From a checkpoint of a small mixture-of-experts model trained on Wikipedia: vocabulary 3765.
Below are experts of layer 2 (counted from 0) of a mixture-of-experts language model. Rows are named router (the router's row for the expert) and show model dimensions 128-255. Each number is 500 + 50 x the weight over its row's rms, rounded and kept within 0 to 999. Numbers have three digits each.
After each expert's rows: "mostly gets" lists some tokens that are sent to it at least half of the time. This comes from a sample of Wikipedia text that the model never trained on.

# expert 18
router:477526542524464495600455505606487506529388562442482416491505556550528438500519563502534490516426508450429517477511519447397471560501517474558575479540471548558500475487432530525469593614495495493530464504385531486531512490491569441427415473503433432537442429475442585572501512503464499512497479555586468447475529559610535438474462493560487382496479514507537562438568552518470494427455
mostly gets: " also", " be", "op", "em", "ist", " can"

# expert 25
router:456403499432576382536517509514401596525506453492490565443503492487440531564432458475605504570552444548500403537441517496514492490517536515541513460546458525543507476512539514538541507456420393475424540476517509575452505535543523481562527516478482487509475562425448457426459520452550426466517539517498515464569449561489489452574496451542585464595594550516428497659548523568531597537562
mostly gets: "at", "an", "z", "ch", "ard", "ra"

# expert 57
router:473474577484487472524456521481546525505490564465523481564487441515533466521593467488517509459443465487435554538568477403474424542591500483556438549384508557506496503578524552524447517567532557446477464436431437458537504606520533508540426530412440479511496429459585442470415585447534472571424457521526457521472430589428474446581430430479507510567550581466412515499443533517522472559496
mostly gets: "er", " K", "w", "ay", "av", " Al"

# expert 3
router:507454444401538564444478449466562566423539509491505484461531524517444429550519602467582500503523503534494457491482471448528564535532456454492617546430521503555543591531507546541489522405534520402452470446471542547510414540493462505550549494485538507531416547419548572524448481480510445465462468524494472461498408513583436507522549526475503465430533498490621457436423536552497509456565
mostly gets: " as", "M", "–", " he", " He", "ow"

# expert 16
router:507432543468507490467499458463380569551435467450557478530629475514438504502514558498453459487460452510504586529540607508486559523526486442500535403511454505531501481567529445485530500412552596484545435452534548515431598492495491357563467461495513531503438501485558432457541519540461563529566528533424499447449468522588493446481530497521522483546489483403445578520486568395483500484505
mostly gets: " a", " an", " other", " more", " three", " two"

# expert 42
router:420464477501520442542562481495486487446545538570592417488559445500494546422550396416443488543519416488494537465576545461489511540420514562548485464479473418486566460605488500441550486478482514498451509499549440470451414549455470580425593441429578478541462524401430520580487478473573512543439486537492502540427560452531539499473411421543525466426432528514427531500490579495457452502461
mostly gets: " (", "D", " one", "\"", "(", "ier"

# expert 12
router:537478570538532558548557503470444468510503509597599464517530476522471554600529533475515566495521546505557551534542547526513478482495496496448481511491478569463499476384476455415508504411516432497499525563449513446524512468544572501464456524462500477481486456524437521549539469389420475474492527494504417439548519443476526487432403517457504408495523378430451500508508498555403534553523
mostly gets: " by", " his", " after", " which", ".\n", " comp"

# expert 17
router:485491542476483460434481530508501467508592496575621485528482553548525462470510539436494445574447541486428435444580539507515628602427436451512463548567456576522513552477535554466495557539592569545463427482581530495579550476517457543517510515512487640487577558472517482530538490454536452506558497464549549539504524497498517515421467426519505518439450558589530447551498560506519458501541
mostly gets: "ical", " pl", "erv", "ator", " found", "vel"

# expert 60
router:481505376544464561493549492451460487543477459496445491495521546456430479442446468414562548462541549571550474544390493565534493499488479441620532561435493562425523575500486528471518529479480468564535477474456572463403490552497464515510520520492485567517570465496483496444436555453454540454463521621431448496462453508502401444464563429514485465597489459551574558489501574432445439459542
mostly gets: ":", " P", " p", " H", "H", " Car"

# expert 13
router:493600506469549548494525515480500594550426410500522521413542502442419556496465495484521453429452492462494439490473487546577450373522396471513484506564542554534564468487512457335513386520541477471460540464451480487593515586472460511499522532527564564464504449461535453473448446452492536602525555497522480518423498500520566551546522490532494474437575623539549504463474545519555502514526
mostly gets: "al", "or", " T", " H", "%", " an"

# expert 39
router:406549476371520532513540387495424530528514440494462525476447620490506445376475464425478532546464499541565474509443520428484497514504459525458470500452588439509500420491517623496588566576571512465496496559532506448577465533533516472509416590511490579505493501558439415504564530563493522533488563470441489505549465536515434424493548522490488530508359409520531469478526434448449421493485
mostly gets: " are", "ian", "ance", "ice", "son", "ity"

# expert 40
router:532449453555407577445512470471423508506481460441474460561547489558426564509512454572518534524573458489495439557468508448523549514456467583565448494424577457520516471499407507561537500469512521504544523537475562479547523473593477500554486506601436538509458515447501531506414487543595499454517503531487472412621541581493565522624555442436460526514424411510504488554575437574593556458531
mostly gets: "==\n", "ey", "out", " later", " ==\n", " then"

# expert 56
router:494455566548518502529508538535483457493533477457494472516468530560469522528452491589482485456552442502514554505538444498491508406534512455453522556565514496456480504492524527453556557411386441482501413596434461455451469552510537433537497360488459423446554418583479454520462483550541539482510473453484499482581597409456505546405418463562529532553514583500543443475484566456505536441510
mostly gets: " |\n", ".\n\n", "\n\n", " of", " Y", " |\n\n"

# expert 55
router:510467558511576514430476530501423448466462478586441490539455415490451518488449510513475540521454452516429518524503481389539484476491418531461526532509587409381561489371459506564456389508480475454416538478539556484530526470498518495519497485573546548440486508450511487540471456539560512395448478424556538543489506518520480452542532574558414528544555430521557554471590468545502458548455
mostly gets: " the", " that", "The", " at", " this", " The"

# expert 20
router:502567585418538433466511503518462510467464509557510441527460528436534554473526561505520577472459551423424459509423456512481540459529431483494416479473519582506469493475552512525474576528521471493518503411520484473486591526610543553542537553481386484453521529412542530524527547532598539519556425469521442566472479493506539488490479555493597528449445517497460517553457438441524480499491
mostly gets: "3", " As", " Tr", " tr", " Ke", " Don"

# expert 49
router:484446434501512470447416583517578427507580410452496560498507474498417423527483460480517581453587522487525552456552477564610529567575512549446486432511480463447500417549473475511580522450440432471490414463471437534450420491452512497546490547506478560479541485521450531378517410425581491448528488436564570509454442465500586572511568501575512502471506548477456579440521519501419471522532
mostly gets: " |", "U", "_{", "(", " population", " DF"

# expert 30
router:562521432569519475495444463486449495468436529494519524541560468511534428577547517517522499492521463441571478428433445488473526525458509611452424543511466536441614563519469559502470469563499429493515584479499608444448604415438527522576525490453386479480457477444596489536504537392526575598534497519524644516545444532481483591584455517524389589489604443433565446547488463538595558545461
mostly gets: "ed", "m", "el", "ab", "d", "ap"

# expert 47
router:550432519520616488545518535490503488496458546488414557486479467422553474491537605571581521443552529567468509489465539454449527534596594539563484496579449491569478480571475472513457528446516486428533555551523546427488471568461555474453382429474520406482517477605597470544600563447436485483442613464515562474477550509627505493474556457545542522466433571486551464564414540499434526442476
mostly gets: "ic", "n", " al", " him", "old", " while"

# expert 14
router:529527439543456554536510472502520500491377533453516532508568370504480507449554516584478488533484532413448548529549442478560472452461414512444503475446441488506531547415560547535428491613396476553594623514448463534595447403455416484413605392496568474486531527464594494496503413507452494500485434549394553479592507501471548468479509465537549469380503460530464468472460537477582466535443
mostly gets: "\n", ")\n", " g", " c", " st", "art"

# expert 21
router:473450486518493570427514507450437491520458513557477520536499597544510567402520498510416514497577546508490481352474622566492555541522455548476561543539492435558428439418550468516440565540526510500533450406480567455439470455524477497486578488485507509487505505475473521583470502613416499511516542512437558527532426463540466611513506541441509577575534582427448438466435498466523492548528
mostly gets: ",", "),", " October", "se", " December", " May"

# expert 36
router:496493567534511481525484393433481483516449514483459476460532470505497487489568433574444503502408563491434490420561530498421585461482480447564517541482463552567478517461478540542391515426470486491555517503483438489496418481473594501374478536594529553442540551510442502427597546477402542499484424494511470476529548547435544600459542420512469474467495504554551469543473440541448418430502
mostly gets: " for", "ary", " U", "ose", " used", " record"

# expert 41
router:499473574464404457492480564466552470515567479560601429488452422609563645518395494570506432488550500476498537535519509503470582517549459485428435537519574493550577466568544405459482515436415464505454429512473516469506555481497490586507521535403517587500530517477470398463560431548537500503548448525552537504516511510477523539524427503544487481519556553571436516429598483523487570498454
mostly gets: "r", "ur", " of", "ut", "ate", " J"

# expert 26
router:526601424529483512500481493427542431474572492506487490480461575521524454547523529480510479586544517422540489506479484585542489595576464417601509433575513442437559586541480494480504577508477481538586457492563516507544557589504525486417553547490610559478450437409478416510519487466469604504516519461526473518409518527460424552518470534466606481466604470536546524448419479379591465390514
mostly gets: ".", " D", " who", ").", " E", " Ph"

# expert 53
router:484550519530433588516427466581486537469535513510481425469503592478416477375437449491441478599421448546510503535456458431496419422521511553436457545483445542444532530537435507594500550545519451541548450494512525476487495513559453473396492507552491499413547487458494504476453481466389485514558491530559526447550496483492474534486426489446497460501500501426517435557509570499474519412560
mostly gets: "im", " C", ".\n\n", " =\n\n", "ce", "ul"

# expert 7
router:442358478535468473438533551444528592501527534521552544484537507524583550468492628586384406545470513497541397371437532365497510558474556486461434452541498495451429499482566450458530466499491539539513485449548504511507526535446456445450439508508441543501449566453464459494498466440461532451497538406518459507432501488493503505476524554514468492539499549538508432523554563442525442497516
mostly gets: "l", " S", "le", "ie", "ry", " but"

# expert 11
router:516498471412510443522418413522615514586507443459458568500530466511480477552472521517531420493496490509483469467582434487447491479484505461541535490452485472416499578554383456577491527468593472500515450506496609641533532545464554470447380500458540517555464478433487561432482570529462419549547442533505522473532389427546602440454553573451523591573517533514504504581601463558377554462471
mostly gets: " r", ";", " three", ");", " two", "ited"

# expert 59
router:510521563443513480468425456424547544431603496448474585441447556446417454526498538411515566457513522503509576562454459463458516445372590529489536485541578489429557470473528484507551488531526529441427503561513562594567453564418423607546490486426458482414508575466541488495438506521431378500487540449482454466537574463582494556456517492499560409425438475476472443488464443495534531521571
mostly gets: "i", "h", "T", "ial", "ick", " se"

# expert 5
router:402527439414557451433564508493434429474430517459438498515458464521432466508541451501408506451442442547462420416438495430490543428575581515457477438475488523550399567538584521454536499455513516437438496475448445501530441515513517430512589503491540592506577466470506569511469483418430541509511586490486503459468504453473548490547493470608510566573495515514438463431570498453625443486546
mostly gets: " \"", " W", "o", "id", "W", " John"

# expert 23
router:451551490487579564378477534558494514459447506577441485538515552409556494418509526524544494479487525512529495525451464423466452467460558370470452400385455531549490530480532493422564482558482491478600487523467423553407520471467487453524576445570558475510559455516595498480577538490442445448501428338534532568450403487545600424482519448421515527446422497578439551436437585496497497475551
mostly gets: " c", "f", "C", "ant", " St", " O"

# expert 2
router:573569437467484509534530441557513494588515563522514496543489499449544542488461507585505597422431430443557500535548452585553441462473513498426425513539572518461474508497412589459484444504508436469493505420606541591471538435432508529467468466456558523547449501479420494457489507573510521421488400580422496520435475555588487554456580481530502459447592551451500402572507450549478627525430
mostly gets: " the", "am", "ent", " t", "um", " k"

# expert 62
router:469454493524431481497497540507498546527474514544518555436546480460487410536494573479492466506377525443421506526556426535388565526466452604429457470523515554427556472555457546505525543464496504501417526518503513529438492381563511488385523462472500472520563466424578491576564472526538431574484530422423512555595492564501576608543503481528423532519478461432512490547433511539513491544565
mostly gets: "ing", "k", "p", " v", "ac", "ric"

# expert 45
router:453403537509518491549522467467521604560509445430531393546533473475561564562514428544464436549447526458470512468511527434448479558498512478568464461483498591435433500520556544490488580450636544408500537593552501450574571471529530425556475547454585484547555501515524478460465525510437522536443586521514601479547455554472547503506486447470458511556565434436588529536513518394416516559448
mostly gets: " and", "),", " or", ")", "az", "ress"

# expert 1
router:469436455405532491487568470486536545473525493401541482441520530522514555522542502500495559572545491503529455441588581519445460531471478620430502536567490420616451500467478475444517459527518447444496543497473554536559467568440443471470473607448555500466397576469526535546496542460476478496504493479469428528513559494561512395540472479464518449528505401518397588442460457465537526418558
mostly gets: " m", " he", "all", " she", "he", " they"

# expert 38
router:466534543476422483481442514527557501521546602415427497434503491435487409469402493484468591510451484623545495520449469428495410516392564561549587432454557446443473565595437517512476449514434425489538506429506465489526534426479572534484610596528457407536563508545554509565473400572557453482459569547544554479410510499424479532578505496494486527553421609559389454438536543532392517404517
mostly gets: " B", " it", "V", "ov", "L", " part"

# expert 6
router:570455527493464511577496489479438553494440519532497485470503475564475508575517503438488451522497508424474470530463460531470412386560504465417575495474442456478564400532404478433408470523486540603514461549536513586528530494568533546558565402590519385539452445547400447447482479657472582499465481570451506534474568556481486462531507566524498544539436456581579488481555460490508457458544
mostly gets: "et", " over", " American", " South", " about", " York"

# expert 46
router:557481523501438449548563495471487439467610579542516494508533519520527476574478488567512473572484505477590580443467535498521554432513493462538503500493551491543465574480511423489541425556524447534548548568511534534454462414576496455487538423544441407537408554574579539495537531516529486485560544513551530434556391476438425527456549559476417560532421499450524483525463397454528499533478
mostly gets: "en", "il", " Th", "ri", "ens", "te"

# expert 48
router:511535445571454570461419531597501451495515528453465522509489449520478397492503511428499527501447425455545516555631573554542509548450493597520455615432504512519480383533472480541476570617458594536451522451557528428535462459558446455536520480498536396551599449516454503450530519520450516488545467441537517536513591495466601405438515509419510469483550543429499549513441454515503466445538
mostly gets: " R", "R", " A", "ive", "ik", "I"

# expert 61
router:587465565514533572482554457518558537546504571467584459520572535492566531504535506533483453495570504438540478507470567510415442491438576444489490431404492437498518503487469485544507393579560567506577562469443551571522515475462495486486422525490488469517567469488470469468568463439505536407430502446559528478527520460453528397504441522556538495495510541457479591530526550556473555527496
mostly gets: "ar", "y", " St", "ph", " but", "if"

# expert 22
router:582365438482584434464514527564542587491556416493439561420488491517562526512487578548494498437531516570509470515381547470595539398449481518459468562586449529499433563423538476482503463480486504600460451578569470416576539499541488491528495517552534475473459513562412458468472557607536482537527523543456457538565513546510481493418504449502502492471481376446390638471449407522577515577492
mostly gets: " un", "ens", "ions", "is", " dis", " Air"

# expert 9
router:502583435479540550539499421486518420534428454489466439435565504467500508486586440419465461506604508461474447542535445531578462517580450549485467532456511592539499469547448482473562611459537582488494588518430445548546497505556495585563477479451455511527517405600612452436621522457424523450531456592481560535419540439463436606605388459514435516569536433480486438534532415501474493449487
mostly gets: " W", " In", "In", " in", "ill", "man"

# expert 29
router:492428478491437603503506549435539418454508458431467520517529500505498460540565513513595426551563535476467538490436495534559536504529476566475562436477512486564616396475525484485599430493499503594560428472489495494431518572657520448441483537565426577562494464497576465469533497562574518458535440438544495505621529543540534468467462554587491494548424540493436570387469542558475480596483
mostly gets: "g", " F", " f", " h", "F", "f"

# expert 52
router:480461525487498432562559462496409415483437591485520521507449442597565508554468417413456473479419502532519548419493561561523479572578480468509479559503572478577586465397506535550511478413505474415479556472503474498516483503484456533500536397507506484381524437548474503508505511477463439421425491515569468415558540531442480541461477538371559507528559577539602506457480543417510529483446
mostly gets: "|", "The", " organ", " during", " main", "vers"

# expert 51
router:631581498466512523446436457458564519464543509475371522537465460523560506436492492471605478477527586487461561472491479401468490506507611569561486574467491406420531535548543404469499431470469466539429495484543485486533493482484473503590490542510444623514532601553579491501498552460578556485504449492533575573477512526496526461493483615474609530539537540536506392494422544529491439529393
mostly gets: "in", "c", " N", " f", "d", " d"

# expert 32
router:546555474488510478462487575527491464477540518543501473434508453418595549570467505543485479396503606496412510449477479568522512510553517510472617535612562498487462406430556422470446471537516503551447524552514451400487673502433564510601577486511512540552525562503541574411521489494500530502522463455463464550539522489477442504555513439438491483516473576474594512545523470558513514553534
mostly gets: " L", "b", "ated", " l", "ass", "g"

# expert 19
router:508459478561491473587479535581482560491441394510552541489531502431526541524494441452604485497439567491505576534515594522459441573493546511576572502529577513553503516514474470412563605461437503553519418525484430493435440548444555542478432587556564614488517584514492504528450492564494507464482470506417511509432472513579436514548472526492522488464535546469477481526475484502422429553527
mostly gets: "I", "'s", "un", " I", " with", " time"

# expert 27
router:555402565458550460431550483562536580446472506508425552557478483435550515516477497556453492427457548465510562459417514615495604449426424462459498437471449524575405529490493505431394471569458434438489477495555579627527470512529471554533540471505483482540495548538442515499497454442501427474422600378527408549460522604536502512435505504491461501493481483475511494465484485520595525473581
mostly gets: " was", "u", " had", "O", " were", "a"

# expert 24
router:517542557566570558573517575459552545528496557520605533479493468472565534487492535513494491480571449494441580490387462478479542459432476543497475486510435466434489418396492524541520470480444486527487495544422476516408402429477473538430522576584522550485590544516479501453492463567465519500497469470458512531487456409592424479483537507448486554389494482475564480481474509472524406508525
mostly gets: "s", "as", " –", " un", " being", " League"

# expert 0
router:524614496582578449535563615479528487426577508518535504537470475538423532520447448452431541560484518589519479548478443503510481529466583430539493470479457504547466479541486427556528560540598542490460502491466466520359595581506540526510498526462521526510435402514497488564501495576455562488568486533551561551531496498475565487464495518490450445456497466501534539504453590506507606435525
mostly gets: " which", "iz", "===\n\n", " election", " played", " air"

# expert 63
router:517532500516404506585510497591554463414441521521508486550457480553424601479485416478429514412527499566510536576572500520549412461492508545547474581542452410521504524409586570534544397512430495519573518472524563512558603477519588556451415463525484449557522458506416568553476575487512468535605564599504548482469507587444533508437555528530410534488525543534430590549440496541549417520473
mostly gets: "on", "ip", " en", " out", "ton", " World"

# expert 15
router:427511535522428452428425508543578468496512504564512544536553570464492473546506460456529491479472524483494526535407562514483392408575507450530503499479478471498460475519400558549576411409423515606482538451499419503448539441483501506555540525511562572457520510440413572539569438457563504559420457532490409517524525411534393558463560581460530482599513423562476559439503428393491530516539
mostly gets: " B", " U", ".", " John", ").", " At"

# expert 34
router:512452462384592513468588536514520516469544432464448418423456509592573480444567581547477503446560447471487555526507571534402523540490470422471558482428541430433483484401557501532485600462548493444591473453535540476588551466484485472519442499478477413423500594492590563478393477553550468444424442497572453474561475577524417480479525618467550461473483541496505529482530519433509458594439
mostly gets: "5", " would", " Ab", "4", " th", "ins"

# expert 28
router:421498537572507529457547542508482559420436553526552467472520552531453487408464531470476427536515475620532605552428559513540454502446439496489436470540499504432480574478469469451497541483438503511461567514538522557417484488550451475556512543450395468520442474566523466558506502440518578508442511474481410541418599464402500464501496468427463390443567499549435528509529546449556577512417
mostly gets: " T", " P", " V", "is", "P", "od"

# expert 50
router:597506564508421457423535493411553602521487425498469542505441507492593473549422466463492448445425485595607482467502485427468568385547547450468530428427540473441477491558440559602435429451527517510492517455484472434457554544485585511562519572511476577525558414486476381480535548565571480510594565381436569533521434457488477494538509466477418442524470489488468505426508510567520532551446
mostly gets: "es", " K", " F", " G", "K", "G"

# expert 31
router:477532421487517508569463529502499454403429450468467513424526564533369470529535504554578522533539441505543556525572530504527559513555508441499457522456560524480470496374422562533373582490534618515488411495471477528457500531465502530481387487496495567507455629541531523447522444517478415535531427538490524445561575521548437590527581529435419577548517613520474417525564442449515492532478
mostly gets: " on", "ang", "ib", " County", "id", " up"

# expert 58
router:601578528525515547526550492538586477524553561536447460526530504562460452552497478531518582516503452496560486413530536552475470444488542569489402526533592596563518486533478491477440415414490414460564597470512523491588525495586424561500486455411569530572584497509514588539497557567505445471521530489478541410449556483567525576445423509425603515503534534450489423434476455484416523414448
mostly gets: "ent", " his", "us", " her", " this", "ous"

# expert 8
router:499521502507464506586441428512444451576500451495472439486377460554477484519434442619431559468534470541517481432555488535472480567492442523538562497457539520491501543553590419512559542500496559512466441494524557597459491450463477530486564484500556435506550405520508439406521560480571533440458470489431490550432506503480453538442473492535476572494517669463570443501489423534481538492478
mostly gets: "t", "ol", " D", " d", " J", " In"

# expert 37
router:420525513531492450518509488445529500488510484499496554585560460456601501476473483442530545551555497469467483545499434505536521543438509388491541451411510479558396497545503402496541532558467516462520415467449439460481399552541494481445538510510502515406467555477469559585456436392460523531502480538400484502594397445539574458550549464432430504542510581518489474511570444558444540437527
mostly gets: "al", "C", " its", "ley", " National", " all"

# expert 10
router:559498543578546501466545499450407493483470458571554482498448427461531547477534503564537503475560464506588461551513545465500539462517435489549486481512463497426523548527564421479482458533463575452477502539525469537442434527544463545540434468457538491530529515516427486591466561530506503553440518555426533562564383489443599534438559541414457464407485499513522502474552513533572545454520
mostly gets: " ", "ad", "res", " law", " Mad", " Law"

# expert 33
router:435515513393613443470471569504488480561557442434512494481432526478462433530454522429447535483435471558507432531511470427494507519535505544510473507506535513507424492413520418550438511456560480597513563589548463470557462544542603511481554442480482467532522553522490493590489558459376529530440510558545522464480475433455478537426546458521446352448444530442531407476441482492505489543538
mostly gets: "it", "ong", " n", "ge", "uc", " inter"

# expert 44
router:490523529367588513513388526549539533532482428498464475591532589462488542567550451486549539533438506485505507566520481514439563539519570477482482536588608435530569508477523507493482587559554533531522454536567528521475513570464520509507547533450513447508499600576556518476463489490529465547460552494576453414461561505476423479570530554452530535454527462481604482489536507488493501510469
mostly gets: " is", " are", " their", "og", " inter", " ab"

# expert 43
router:557525444566504439498475482506562405564481435475496541481484408537495550454556496505392509522437579531508544390610512493520455445533561473479562439557500549503560525505504523440558453452564613457444555493441480502529520513527476437519426430539520444440480494444501629451501465401471437586457470427502369556430518448483431468422465510474539555478509605559507475542542595513466435442474
mostly gets: " M", " R", "ly", " s", " also", " r"

# expert 4
router:469540457472438474492516498543553466530507470509595533554440516518531526476521600474495440527471541454418438562517500505532473581418491490537454524509451500532504453431550440417482488581428574455424622484526463444433406480438525485430475436507469494501461475454550438475408478529428489516437455524433494542515571443497454518527485448554557532523476423490458501643555525518493457517473
mostly gets: "e", "ig", "ag", "th", "ir", "ight"

# expert 35
router:435468553518451425483585516388506497515596519454446426583446467520533547442476459524476473573471488444548480464444593441538574517431568543422551480517463485490546458522417562517444486511482561448589431437571498421431553480402473429528588499526588478525459513521505552426586532530487461537602511541458459399450504464484416440524511483554497550592515442497481566515469484408508509501435
mostly gets: " a", " A", "A", "S", "N", "G"

# expert 54
router:552517490546505527561492558472511496491506523502611568578480489534574603399510558503528511464419543507446393469512441565518418567520555585560451537578422477513565540535516543469482472406531423461529515439511485530455511467466519566452442499470452452557470569489415544438539494561590496522539475545529533422541508506469508568539451528540528501481511462553381500399587482481483520440496
mostly gets: " to", "==", " b", "A", " has", "E"